From a checkpoint of a small mixture-of-experts model trained on Wikipedia.
Experts: 1 pick a token, a softmax router.
Below are experts of layer 7 (counted from 0) of a mixture-of-experts language model. Rows are named router (the router's row for the expert), up (a neuron's input weights, with its number), down (a neuron's output weights, with its number) and show model dimensions 256-319. Each number is 500 + 50 x the weight over its row's rms, rounded and kept within 0 to 999. Numbers have three digits each.
Before each expert's rows: "comes after" lists some tokens at least twice as common just before its tokens as in all text. This comes from a sample of Wikipedia text that the model never trained on. Tokens count by the router's weight.

# expert 3
comes after: " the", " of", ",", " in", " The", ":"
router:539519495447543437426492509436587544476491586536533486481482461572521546442475463514466347554474466481445428551380533427423478498585521437490500522567521491536589547501437567537498454577533458
up33:545530412591427496414491583467644594526556473448603435561492480524449515458477474528446511555511510522514516462413447520428479488553490527582539505568330438428477507446403570582529537449506538
down33:388430515543570590506484507532516447441436564527512513408609507516451438460506519503540433521478533559380494532564504440510536430389433499525513527525477494432481470535478528541498442447618485
up34:555538478549520464519404473451523538474540464334507476500461494468504615594502459591498463539600479442449446438502478473411537471514557512624481476500468415538512451524462536392443532557432506
down34:507503527484597529560417532510563511399521509524587433474579432537366513548487511539529438545481551539450499516494516592432469504412503513585530476486478451552495521518415473555524458479421475
up35:597434486449443315473489521489506474529478478433499477448481501521507565549465478543538490516478467496452513517488467486599506444499418569517523464560397464490516607488463506437507557510570553
down35:403497469510515610506461505566544558514522591486411551540582551372528529514525538515569520589399482494559533482491501498539662437410475469475466505431561501418466577511451544481433466494440513
up36:552562483402492458625459484419396523446512467503516453519477459529496460508480534473538482588530501443477543561470542366488538462489454486556431576416436558576532547461515463476532596588513567
down36:540577484505568529592491512549409560517488539477505539480513493549438448556528481441423653472582603483412521453552593562538407507428518568531543524461522454480494556547498448623452521500473506
up37:540507470468519396559390628505523471498540452436422415452507465509514460467481430521404551542536462481498536515516526452461520486543494554559557552493472502387491587427498537525505485503579527
down37:540454417533511437527519477480439534455515481470456522509431549438436474486453463539464643435519595573399491545496374485458530448534542510524515414489513561526533565580506407492383478514502533
up38:530486381481408486468454486570500446513471575463458523571500557533553492515504391566535483509529529456508518460487544475434459524483458473509576577442591522462491531405590540496540437492624511
down38:484520445494507514538518443506568554527355431452590394496517522506362394542530495567441552458491514470590470464417456573560438476502369547488437602526458556370504531498500533599468586475487470
up39:533424582461541494541549511500445486593515494456502399468518509514503442490514467528562528487488548543430557568561616514553513441451465442489548498442536426477534502546462486563426473551529592
down39:494494501472473559595500546561457513527625519487531433470523520470552471519531427526443594446484498605375561492668548537545585468502422566565518401465628443501519490548585480496435497468490507
up40:492429442466503555536444556515453385460433503557489548540471556466465395614528426542574479525599474484469400544422568506473529499525465509506571553473488496524576491582530544437564536558462520
down40:441418460450483478496542468486490491456385417525512474496518497388407499423522516626450506455582597454508547565482482512500534604464479543513423440494512583552469480503451500573448551567479409
up41:515487527504523434554552483383527600462429509509552415455401565473560463465520510466450488529481408491481561542414532405555535537550532435478448608558471557571520577429467481511554479499445460
down41:444572510525554443542573476466509490523517458372467501493466500495462488536479516465520490537570497561533464534444460598490432539316546470512536537532478490473623605587496464506541533592447519
up42:482552565481521456574488512554509528537415495449499464415422621513469514518591560577510478506518560507430484505452439454527525464589440464411525622484499555461529523424384508486555474512623570
down42:532472423535477544545458514541476555558516525506542410481493508504558454482516447500534575534484438531542487518492514556492513500451497502572563476443472496459505521554479420490486448506469451
up43:539557570433490512589405523439551508538414465574555461470481427484531420577423494462455451487591516530422464502468514448500417396476554481478522530495485512498562510529536478507525494488566603
down43:505558439479543496499571481506394548444539568477437464495455456510472466473459514470393565550600505567459538520529488551582501508430415416582533531551529473559513585475547456521356454461497475
up44:553469490485478479537525488460497507484449469411622586456446467478526505377549516565529466604501457463436560541442455410512437519544564439456499527587425542490442525423434486526594561582501531
down44:397598504458569445555557466504612460561564559491381447494478514465483494484483535420470532484467487538529540510551500545439481471453404495518502471479369501513515500491475435481514411488478600
up45:513589507525477473487516537546590570592491552581524348457457429501466510445433538534458486561511451464480573558498479465506583428637451361455470567555433453480525614511406467528515488397479514
down45:458593620553533516456492496582506440560518476512519620437579572448475605522444553505531486419532475480591507533565385474427475491396530590524479505502449551496470505493437488538467468626532517
up46:472537599514506446497478452495534563486460555498560464533440527481524456487624593461515361562441527482505545436507502444434524522576474562500456546456520583497503511424506576469505445530530490
down46:572465547498580469507456509546464435472482525414426568530455479503509478518565437494520428552455508499512475540482536512498415527518524492481572524539482493476594503570535452506454500513573450
up47:460536444470534496443500485437561569431530586540588470541487477494480492567510502481487456511506464504448486459366487509536466537534520500421476509547487482496506544456514528529546593551520469
down47:538494505505483542486492409472496541521458506571511541483543535548415535505469542505519485587500482472531464627475462592489467396482512565460515467525439462406525587510514488595529450443538540
up48:530504477449519544431528597550487481470445620506465512479477587483581431539543469520548464541610562332546454415584598477530446517542433522520493474497513558474537500421530582485532495495589487
down48:480494511549465471547497443508529440489394542497509497490485423406456481602524538483586495527455453575535406470499526480535482569570532528493485564536431460482446565543468488558546510472491459
up49:430423542552555540436451466483515508521506505474529508553509504503540501489480477485482514455536510410408363495594500486553449504577496517496479516448458435498505381436547595481436464474508522
down49:551521454450496496526505415494565524440490407536513528344446540553380555519414571480485466456458583515416518534493464479436509581418472486385501541493455424563493564397568457496516474582539510
up50:543519533529492426534544525488457645508461508503479497513516571459471611547490481392534434518391507548507556426493646473580536476562486521456530541599560546547512350466554514553490492442542478
down50:522527466532442575469473600387561375473454494441505498530512548462422462524510513553626448473532511519467563578462487445470447559568558542503557561495507486485572456621468478432522465611556475
up51:457536482467509487478463504521489513487458519476456476485565475493538515595534578475529514565604524501443403512492510505425529425578533439601437525481562517519580573568436491478537563523494522
down51:447545470419516401473537363498471497399570522482497481598491516400428476488491444495497563460414564454576426434489563538451539534446491530535511517487439543598527547573519447426526463426545456
up52:514488400483550484447486565466487416528481545493518549424473467449560587477487461540516386437513442600415443537482469499612466508503482492424502482528446525553459525498452505414555469620571577
down52:547534408546529430478534505474565447481472519471457538512499552414484504399470609511520423560489462535558404598497485403478524524511505459478458473459461483481460454431466490490505486503479538
up53:443425459471486549493491556420463433442507541590420556535496475546469596529477512603558511451461463457492437522541498434466474459517520519454525495424519390416614541562508505486502389529577456
down53:516509475452548560503595523447574562527430510574533545515462565483507557497487517501515441511545566496450491504466361587403491442434520460416421553502469510555510583479515549565471551490485494
up54:569507362550550501411403544501560564462491526476577542603441573481524476506551465496541496573564515493532591493324484558491549534470428535480483459513413493534460534408453543492572510529530496
down54:446533524530541508504501494534457458456444450490506518518561456521421534575521468510551521488495541475461475533547499581537392455478658557464557493477536492426524453587553449479511483451568556
up55:574591439501472570450459483408581540529515518508461404506549557481466520454509447493436527459490510446497486473540531461512491539623473388462495438511454470478500490453460511479478506492498536
down55:463446543544422418559508469482554551427478447629624491468571349563572516491467460529484492475543526548451518487491486452468519505622588468502528539510488429476455493559534524521545464441557469
up56:560575491524421469458512517476506590471535500533527585519460453510459583441442425514488523564504481472427533425509524539447450514558517546483502538478394469551484578451527534477452453441540557
down56:540460552492447497543537487535463449529527519519441430499466483552539488510593577457454537557470432480497521446561600506555553531549439482512480519384535499477511503547499520529504523466528446
up57:407543480400516480468541547511527421430419490518481537450473455605443490512575500554507419515453468503495376531477457511461454521564486451423516498496499598494541583482411513478596525522536536
down57:482443572468392466620628461513524422545521450447447493484517446433466492516490517544471508511460531562540537508616504459611531586449449566514466467445505544503473506435486521492460482520421393
up58:573489520541382554484504466472485482516393466400489513481443520485418550390472387658450537560463502429452431475495497546527481469499501563478499508517507454487435530605557516483453464505474531
down58:427550452446516512611469567475542512476477589547453419481492500507580507440573554498501484437513468518564431453608571437440571496485583445455486464468571507423511456437523529462485488547531515
up59:587517603468575486380373487592596482562483527546552508466497432599569518408514461555506486525490499495558388434456472454532444521565518551486522515511490550459562472355375510525528498511515546
down59:513418541508482587526559441509464477614484535568496503504533554516522533581501530539519555456550534509493528579450474541455528474298514448494492573525490475574462578496527497445519519453455428
up60:514542492449496398478451568519522576485457504476586336542528502489486424512433565509468477558494476560470507461428535487577530507518532507496535477552569580449594453559451535582539559532553509
down60:568539522554495596564458504443562458402479550456558345513552590451505515545517545600530540508500514499615522581553550540487495514503395537588477441577482500501536425480554499394636519458382491
up61:564505523438551469524496518564439462544515444512449495447570559490530480564457513496595567517479497550543482598523551417575526515531480453550553446505498457499508432494441449488614525533501519
down61:547548490572545551455585477450527456523438425486617480453526472408386456474454545560525468476640532527497484518457505568565478507420543470505436497606477484564515553526319511519556571601493470
up62:506504423525466457466487556563467509412453530610508462514487491538508520478537560526602454626480480533495425575460527513529572519526524459500500561501470514449514464542491523440524513522488544
down62:527476497498493538438544416470439559538324457529574474467492563499419490406496505432510520483518537497525484521498498486543493534442460501441550502521497478527439428475494486604510599441443474
up63:504540534442442507447446432558454470438609443474480559496544540440506583564530487531467495506560436458498472490423450454486517495538527505433450541535461448494455538444495500480379403549462523
down63:591548514508464539440399508459515647469474491613523498397540490484472453537495522432476535543432449453462541467504445481547499514547474537403507560399480504443454550490491573497492537455565467
up64:608541474586510448474531442436565601468498506458569372499473450512415496444489460530504453553457470487462525577512513496507588428588447440602558526528426457553464557531473554602563538425551479
down64:498456522500503598469451579537499427455525526436540539455491584487532528538414521522494511475545543454579467513497427468426500488327548554453550463522574526446538516564501509481497478594573422
up65:463534469512552508430485539538476533598508569468457470584600480539576473476558494499506444511500565525447515452602482483432516582635418508543442480494477559426462412473404502473539468470505560
down65:496531481478558562422464480520495488564383464454423439417593539495427506537571508488510488431576524588497520471546414526504353526480488496484495487563489553436451408440513525542514594463474544

# expert 6
comes after: " (", "–", "|", "-", "19", " 18"
router:450530447478525557448502498554544450479426483564513463476577495518508499543478450484566495548468517472424513471510540447566522472629474517481492408527448494506541567512385570535505433522488548
up44:522519494472427446478470480438503493589524471509591561495558558490461529518545514460479518538453502473494457511478480594508440408543474481516586549388467546410563494461511539447555413543610551
down44:464432473476494466640417429557557487407444551608564445539502519470481453531458493522527463602519486525490388508469497492526504459596467510661529523563535424532522478460499496497507455528487520
up45:554505479449546546370462558458587608552436452462577551444451494446530464426522484464510598512504486478508556487456387524462550432582504445510496543536446545417459414437463503475487496506483420
down45:497548492506469440492482514572540587473489509551551509527556480431456473569419575535520623479455464468524536487464477567544583519490483583517486470559482537447603464540554498503515411480363460
up46:556496477512472441498482573474508485495401504453617457468488417607572522482564546434501494497578553431498477395462635490467391521504529531493517461444474519421470546514425530548457490568490627
down46:467612421455415496413521550428511406466470545487544352476572530527497543513502421496513448469512560509476514618544461568421559574322588497436426538497515518515486464478494513516423561596455465
up47:514506318543487441381534486512535469476469484503450453467521484581445420462474495527463520485485510502449506570594546534461498486619473455495512439459445467397601490561481539516528476530506600
down47:480409524487500572533488511516509516491468481459530481594542503507426556533588477488575420532507530553483439477461425495498617488327499537484525484477521442495503477529498462569489583430497541
up48:572549503415427450526410509355546525558473459518535525454491390573515523438499465505429543514481447483525534427441455491408476509396497480457529471575509518537517565527495510483505537523491483
down48:535511519493444490538465449448480472480527524575579469463490471521530535501480416572537469451512445525416435445461458383392467500491519528484428518559487501511508556561522486550530544468428509
up49:544455487429433517487461549479494527577530488565524480567586512496532473556519450496507471551495447598438532488521484493520521591461427476462482525537489501457580593467425526477556550517452397
down49:523535506507496550463534379503540614558558512486552432526492397496474481480521497579454501522464439464529474551548450415485602484607507479506514585511418538403525573519454437489561571523355536
up50:524498448495478535509399403433502505453535470486423514451516547520506600485478460528437532536466519494458460495520522502452461477579583527461471410552481515420521531543484513495519541471507503
down50:483382493445544461527528441510450574454532461443440456503513543453488503523418496458417566553557530564479618508481483496480400466502511609499417441442502542514443522480561525499442539564495531
up51:484481477510435557581395541566521472581524525543519563436460512517496513542438486541369528532470472380452492440537482498505482548571536583492462480456494444543514499459560483489541431518506425
down51:576479503411534511463408516475502537515449526490403562613506587388462506536508547595530526500389518496558413553527423485494436549643524458546547563479450574501507467493492535439445466599494478
up52:497491418627479474541605516481494540537399523512517510500587425564553477538534456587575485470572504567420530534464562508439501370539513495452548512454498635558579492526499469498523511494478443
down52:495509498401481532574477473494481511550386519474477533506510441578434410521576451516483530515550442591455496541532515501561488622459414553456539553449605531486570490493450518503532507453534455
up53:489532482524509492506434499473496526573492515494601495419500435509547518546494493492519464568441471424378486500525466538540457438515482527447473520509604423505536659531439527556537384558541503
down53:492561515516465512577489484468564538604509533554491479440484431561583608532486501497537413521447508471443531539519519470544511450626492476453571529447560465451462534530500442569471527566364477
up54:459563465554499527470469551445517552454520521537470535586468482431447469492528509506422573544474525451410562501441499459551528486506498489537501417503513444504457603507313422535519378503545529
down54:504539459532533580452464364480475623532516599489421522514552505478583564519551497468540613531424442439412446444517493465578530511492464413504541499582416497486450493457436506498571529530516583
up55:491470438537446457555484604517437534573411517557412518461545450481554522485520530582495517541502496449497460464484593570532485470561418476449487541351506397361562549502378569559486526546614540
down55:552469471442540524541556471533445576547502546457518525472546533537517521485436490574436551597416444493488509480561575470582471570556446485468515487467397512490567537432564474496549452501553487
up56:534473425503561385441519529397537428491485520433518469468475406482462587423535489467478453487516498509428490391472497494476539594572488495468469367487399505453564487496464442514453475615467567
down56:526513523504610542463506509476469501481522552399594431524500574633553595394573413481526467512497499478477482491504419532404501389444490489443491479477474450506522463639534559610483562447417445
up57:433564539455468594587488507477600442514574480371528444542500507559477488544478475527495465532486554471484462494546498549468478482529501531613514465477512546370496507517450494512485538534527539
down57:513460481510547426440521522378455571466468581554557448528410516516549414523563549426518416472501501515434485513388497502507439521445564505424480440488344491525469481474463580565532452437583468
up58:500438534447498470457395476532531524515451540559517525515472507443521526597500532542491461510532452505467484508455495487502416443420503470460522412452485504487562527498475564432499396523524516
down58:517410449458461506514526496465521468463469480496511495493506495490454448476525533485437521564539527513541479481475497495404514462539448532540568523579570452477514444483495551489476532546444488
up59:462560476441509459407488507475509501504490494571573503481536499573481534522499566488469477506607493460507414453479488454520453465547611530406423430435474530488508492459412489611547375559539590
down59:468494422451492502515494466376556414575563528498582410557522537575444536460540585485479542525524552551460467465598552494446558510455514547422456463564470461539622423521462567496488529601531451
up60:472456515487437530472561478567506512479529531569500456610439518495442498578460607507493451525400503537574435541512476472526433483522585482411497554528479587491632534479536531484580494477581570
down60:528527526412516437524552472503553536526566576558472546507499441486502591454467478489552478569485538553454456555528418528523536419594511469586499460495436429535412622480489428382451412456518525
up61:497477409493478604484422613448569556489507503572602501514528492427536476535531516402374529510510575480513438522570438480529436542543599562578450331454449436376529409464417497507571491500482571
down61:503437475488452465481456471533516460542498491613532462470453655349438550493520568465408474500585465552498525609535483455509500470568565463518495544529506528513385448568484563517517388496515482
up62:494526397515530551495393544450521543517479435510469526443422403560522418502504480489501544497514437493540422463509544506488581494585492465403482466537388475480489543470489456555514342498506439
down62:451565465434526432479434533413433526493549571584462414510525490537572524530524491490496520509516493549489502596435676561546503446625503456521553491466532459529549457499420504420477413475520527
up63:550497443516406549614453503432573505494434503514447591457500415441553535492510463468473573488398397510439512470496521366461543404627516448494505473604427431473495540471444376492530518486498445
down63:499516510499436508551475458516654457451554446446488563472460499412549584577491510514469521507532504504516518546522466515511459413568506474454554578569404510492486471478468441460513539549491430
up64:484630466529552485435493500485560508497447561481601570524434442524557437551525481562543554465469499481486497473522488528525549446530550503568535473526496486551489501552503502451483366481558570
down64:501501496426556570510441475495521476492509477589495480472499554431567508523554531479508470532369554489559410524479538533476552534501436435522513453464533473467493460465580508486449432517438429
up65:531548468442489543525412518449499519481419528523432422571601440517445462493518487518463531522440455561531557492539502462413425552566486478497551529501475480469508540540634486532552506452490468
down65:553489556436559511492463459449461476546515520516443533522499430432568532482400561478433463441592441604465485527563528486592553532542496529472497570495645531464494526454660489439493480512500521
up66:519528526503494471390405552525549519446511493469564526478574483548510575446550424466467487473482484415533443484580395494470542506563583504521518376504418505371494473502585477552538497526572587
down66:508525481464553459435580531551440578469481471574532491461455509456491522477500610481512456624532499545476471504490446485513460482537484432415526429496501529523496529504502589605497574550516561
up67:482511476504517588540465498477632501555536569540482412491448522522525480528506441479422530518520499514561432523561528490433488516651480459549448408503516435511544535550475640396480515511496565
down67:472444475432443422486560434533597530560511511575469513518466519403510598488546470535440523404439514454529521569545505551480502419583468514551474497442517498515431566498463553464469532467579526
up68:440526493493528569414397573481522521516583514505504591479562473443539449542550489497577517519498453547474589586464476517528477469561511494499446444520442541410585493519442527409433404486469448
down68:545562561608508454433483516555585518545509535475527411485589561376462544470464546425478506439556584565516530530506418553454560452550431559521473531515599446483602382472474439538514441467501526
up69:451547444515529492448494547515427477475473477406566575445524511501565548497649531438564470501588502393503440465367545454511429481566594515551508475436502563474519564465416506513483495687600672
down69:481526492516475534434486415491524462419476488491550379445497465461488512508445495506547507372477485503516510523437476527559436497465470472487489508488557481461392524506535511547549473525427418
up70:527512608456408533501418492499538621459526540533460542558490493566437534471519422517444496521492504474428395540468475486451476500589590478591579534405482451522541480541437533546594473501530495
down70:526500459482485460515465446464407551534447564446451521514541506473469532475493451512456511635542502516502435472474533511494467478574492460548526537509521544455518484512548497504539572430488468
up71:457467651406585499423520450565529491573512583506479441503478496541546386497486554473507439484531519558474539455495562499535455453482485428413362502441477514446534528478458502501589440507483491
down71:542523460551530531506524415378478506513582528461632464505520428538434517428535368543534532579465490509536523461447484554483480516477492528571501460482509451520482503574475521546546474484431467
up72:531528445516504496467491592463494518515533498495435480491520420536483404484448495487496480528527468430522450425500473443461566502541606497414480476447463457464622542475449466544503483544475532
down72:537537510638559563529486406479474532505420448539490552496520481513501545480448560519530480532489414462437531520528525518487530542578491478552506507452564538455583497533527551548554459501592553
up73:531575488541450489493478471537538552530540517435518533456506458453564535519531417524508571492424452586468516437492519489454503415554452445464467368500509398527458485511470557505454430499494458
down73:470500508562590521546544420453376551479512568466415555542533515429568493444549460577535565571438494453537492392467575520454495515598552449508520543496541424517555491507416570572422534433464528
up74:490432543456498492447501484464489502517494583433455455553510501539592471471552466485466450516511538450462580615512501500529445535470469485558510547450511524488547566485445610512492485613527614
down74:530429494442467482460551491457510368557546537450560480488475438505491508492525614516500555410503456479506494456670525494572616503492559519458495486567529510488542580552460519445544544482432475
up75:496467407564492431471462555499464454563496520470556516478432449530551486560532466527497483517525440501418533496544500624516483505500462515498497437494465371436579548429511573547556360557528567
down75:457546510489402498565403469500491557593530551560516454492515463527535599577489425603513475457405439428453554504531515510503575482703503522477499516449483427416501484485499509555416502634406559
up76:463427490571529521428480444503487572499521590431596517560560530426618524477566519471509472549533524519491544609535477543471533451435494477607496470502551520448521470527464581501525513597547538
down76:423466455506463467495493389553531488590564519605472517473550517447540532518549579385502483502490497449555457532539469495467485478477545471503456550474539577406467590561443545622470546517425480

# expert 0
comes after: " the", " a", " his", " was", " and", " The"
router:539479524409500392454490548476541518431481558485528491543442557556524486485482421533533457611467410469408490531409537500506427487546453443455562494559428524491535512540514507487533387576536469
up44:496502456400449514515503560421529608552478522589526385499508546526443572517499555482451467527500404430489507466485463481461492523534496431437432515464521461516498496440475511479538489554544493
down44:494527512465529485364449589470609519402557456473501482540553452534486527499511494478531378549444530515539429429440449566507491401616507492508572500473504490400507439438461422427432512502518500
up45:446522477491480534459531502503505557544577579460454456529491429378524571485548469508509507560571459492479552374469601537470473550543544500442538525537379538530504489500476507458449483486428478
down45:462491542459523498572505395554513457568523454515465512414400459469452484544538572560524508490551521487468498411475496459500465541392532484490575515595439501574444426537463576440509570527554457
up46:535513491455517501496455606461463460494402426507589643467492428533604480510510515474478510533498455619435479515489514457377541505510482524495537448509406522527514455501482500543577580536513500
down46:400520459563435485430511457492549419579523471534518411540490471466501462496642474569568482497547559592537472513491500475484531474519545463453501575552431440546523450524481403564483567439451487
up47:408429498442520514468467458507495457461582614459492472495532512487494451547506453537561531500579471433450533494504537469523431558490518541575616486421487557574561553522558467575566507492492461
down47:514488517462471630492496537498432474503410534489566573571452501423557418488534464484435580430469524465470454530524511473444546517446521550372643549508567522537496565510562479519464522622496454
up48:433539484515535529464488467465549556580588504505449477435560449450454593584459451521479475558519420428537451409526407525491425632546533441538482490497422521521513503490479463521532472448487506
down48:498499551561441462553547497539465596482429550507430482511507480509544498539497517393479442458486577452524478474555460519453521509474470513526499489428501511451499513499508588487458532436480471
up49:474454489455480485507433522449483442573374510518550457418538472475518580491548448503391436515516511522454447514568479511479509536482539500563478500455476524489491466412533525479465522429557519
down49:678467477539510433403467444425568510541524530496494496460497462413535487469481483481523505554505508660469561518533498465489570510415422512476548583488493412492496457479503541486539528528468553
up50:506562421487499490508443484499435492462586564594441500535457504450532452573507516490536540516439549471482541473512498526467495494547520495499536436450520601540533453426400514459508507499524566
down50:475475570535439529499538419481502409493456547498557514535573549503564516496483510556500507499503516520415551396496484556553561529628474479548467545608527527528533451501463540493428590619442517
up51:458539451522415567548491476507558547481570437537459492427400440438517444501469519512521487472401484491499432369502538459499452391490531481484482439574444432488490429455627508450485509514561502
down51:565440480516507476468538554551544559476450501551514541540577445541439423531427508464462468500551552472541520408439487514440479476473418550449545522465445482490505417433475542559478460393540448
up52:596540565418485542512432516405587424515494514443551501451557455519537471476485512518538510477545456471403490579479521465438449476527614478438537498555441467483499541494509492519561493588493441
down52:479507520474547549486604480522538553557441462481531552601474480556447438497495579516505617456458566477559450462585476511460588389590494571425460476444502527413606566467493387486470542544441517
up53:462508564535569584443557480481532481504587436558459540439467410566476426453573576515560492487554542504478497512451547434487500545565459422467542449562536568547499537577526491495520464506535531
down53:469471432499419540541420581458541493436490480608413513507529489457602546521498451575501415498399569440521560465520572396491523570522458476518502537463531511551489542494460567463461578480506515
up54:549488515506542560485468495464533471523425565423610385542466443446491410445561450578463466499471507365518532527527541464469543408478505356582534590463518494518465482603436553560480411507461451
down54:453523394464473532505565474557488544522555528513519411509527568446428525458507494479511583492631522644445521499588557530466576545459509491378450408504627500540471496489509540470537513537470460
up55:510511525538491505400421563475456498559468552539540502433463415684620501451524503457542522591486475496550456486490545459481482500494558394493513435571471602481481456518495512645533458507516446
down55:500448557574473518506520467526491565488449564482493406569461537523510514472536575460425458453586484531521472535532443527499524464431522461487492464503455483456494436516630547395530537490500475
up56:498535415470493545495541573474538553500468612593416465640512481435463516464559392483462469550532471496428471495528551485487538540497528457515476480482519443487460491507469492453503468433511477
down56:553435469518409542420447491548428607465512459581409441508456511576570546499453563409494432481434529533413526461343508512557576462431466568508544467484558542499489519445548496496518445450562510
up57:564485527411504496499478521430490568573438624612536438534392500529530441538535536484439501521564491527445430496457577488516492524530536507440526435589447535452475539472495473596474527576499520
down57:488446445524452545523476386476493461462488548500475541529622471437552550522466494477529522534423454478539519573565478508487534487522469455585437550446537461630535493493547548510617483453524407
up58:626522504475513508519401543488557553480383470462502458472413534541466485513489509534489433586514466460419450480509530680497500484548489534496520483422461486504493598521557542501538563525599562
down58:535557528540473438453526460435595471455509513537615535489536450555479503515434539492523594467507596513538523517533487514451539449522481445501432508528572583527547400537531502419491536470337453
up59:423527515494536485500527555439519592509551507539448513488485462536406436544489475468557481513529493489507468512410579396546428445509429478498488492484450373508642535479461516484598427484466571
down59:523410582560462514561428606517537463440518432500493548532419502505398584435469503499483443561453533526564418513407535405510485506424463551506478538552358457547464440495460429477476493526512454
up60:463528457494483482578520572483514388527617514536531506474495514476434495462545513500575564498530551409653507427516497462458495425486575502550430459431503467410546502447494496545507506491488435
down60:442539503540471431494467545452564611527425432505531444524527451524469497420491448428494554544482485554431565564450488481536580561527386512531531486551574403536560513492570443488495505516471489
up61:601580466504582546501504467414523477474489578472463457472504466524494488500446439615556420480503474399498475543593500594505493502531555473471461505529435521515524503447558445486559479578521536
down61:580498488506519442574490494495399449530449571543491466520499505587543514471547457465466559493506555507577606595549431516427489459573467413400454543489554498467450499540518522513508530530457480
up62:480508459531512505545498559607523458458397485484525469464447545501573580565501430477471398553515570527586494411465494467488391528509500566473514547522428512465571486419499501500579470485521495
down62:570473485491527516500448569500484503482399491426430517455519485430531502504383466493501447603456383490549388392435477546508517607292462408508448505492486476533502441448433556465532468454563518
up63:555542457524568506540461478414525586547566519542484517520469418536530500602475511541540425461534427521492474428507491471529464554492561448522544499497498535465571478483445499505515414513450454
down63:514420509507445559478528439490490480546537537606491561487489539527471514572529605423578500456483571429446512471553434540424536555558431480483433465492444504425489450446473371448562556566510498
up64:504536521522565589564510472501528537501434529524516484537477453557510508508402575592544442503583515464499518461471607450551372541551457454516543472500491525500464500517538511547596457552550512
down64:517452471488474543502544542498426574465399522556493543474525499422494472542472442518448464572469511460421436470401555514593510466409557507493550557521539533497527573496459456553527463531464527
up65:540473503417412561489452528510585560419496510415620528570543526482539489514478515541489577538523475457494506485483474511488491536504448479512482507506514439462507527432521520392446515567507476
down65:490448500538477478514460451532448528432530404466436536488433471535524584477476449365497529456460433397492430537417479514456457498516557527505537478430588489581508495520453513534491472422497575
up66:471443499527492575485417571543489566513570453480369530550545509527464548520454426527493393582466408533578455555514419526522499544528547478516611523409450464537464532557542469467486516490461486
down66:540514479451483438543411508471475430523500443485515528468440436561549607421533492424486554451556506440461480559525561525499581448338572519498465473532537536498521523486517499529587498527534534
up67:514492553439570423536541516515506423503529502509495510430449529519544460413498532543461497562417532510471486637445485461511498511580488537411427501552438486487561588530468482573498536580491592
down67:560407532476461472490466414470582494582540517562442538483527553618424431460497589541507499497516581500463463536551455524534480567592529426495456509486411532463446490485514474428564415500543565
up68:594427508489498472492464555550490523479370494532597565507467524546519522423411516542495416500489461486424473430436545434478377530492444596449470499475545585506522556453430480479479439547548512
down68:579488527464530495467454522385521436438525545498529501614576526504517493543428448471572508496429548466538484613392544502541560458364489443430447558589510510406432549569565443472531519563470587
up69:601507516421568569468465558493519587522463468477480537573539539528541511534574411570454645449487414477472398476483506579511500490478524447531526461418507559473597469564491480552485522494553568
down69:442516523514520434440497449440546507445475521431533422456374504489524582449459504529454581545585547536490518535471478553556488527562567507526498510595474519591523541535442530459424610494414521
up70:550527487487550369463514531478588481574381485467462545443503525609510495512511506554443472525522535478561461582530537444399509490517565509491518506529416440468496520441483540491610471591450581
down70:495510559425600455479577446549515463546491582469483542578528444487512516488500512488534574474584474608495422575583515516484511446507525478384470410502580434576495546431511461496416565565520594
up71:488438529478518549468484574360495437520465528488541458553539452468449538507479586517473521458413540529518429481493560516531516457494553541576516515474507544519518507585492539390493446570507499
down71:551541537505531469528493473410408539521471407446442489490557500489499612523479517446495537579490462554479533551512467552543527462360497433460482550545531553496541429516454509505559533556356563
up72:478537508433522440470508536553460614581483451494495447432401590491550506533520610475451504577416520473497537463517556502387413587499556461484524513543420503518537610518546538486499527481541542
down72:567463503485517419411478518514475380540511472575604494492553449519513549436548445447516489522502555463458411488546445554470584450429570504447442485573493526531427421544529380606494530545477470
up73:480496498543528458511480484453515469463522567491445449517544572514396528573477597619624456494429476459468519499531539524494489515520564534549465494487505502603526502578514509383456544620564463
down73:535505570498529500511599532439469522533420515513506517516464482433623453601506593412448460469469562500555497404489474567549529509475521482478536443467550482414480490459510553493484600488528480
up74:479510475512489510492434411561527515522492454471520456447423538578446518456385550528477483537555370454354405460493460509454499466474525436476500489475480481522531489471531533504466486556548558
down74:567605519570524448502480466594495562465402520530524514531497481437538481535371524458508403546526498472636472535418540490493556476517563481423550466535456501436519429558504620511499560519492564
up75:548505505543491484419480516490593508457528425421550574523456514552584454498543463478441447480421534495562526456532501568519465601446495513538496434436489534470538503404555583491520528521659496
down75:530537404490462465463533582475486414430513517551459531501484461533512436501554519517534524473626515419576432504443582487478466496512500467468490524471544573576514426488528496484564525443549488
up76:495487357531518558496430530527526479483421557523459475657518529494493525494501441504448446582430414463502516559589506498453536460508411442583545540463444536547444464522506510456494507441467470
down76:510390496560567463491531500511499476473449439476560594448478433465479472472468569525558494467477537546516492497485528526495531471355549533491424431560470603446559509468425516491587552618494482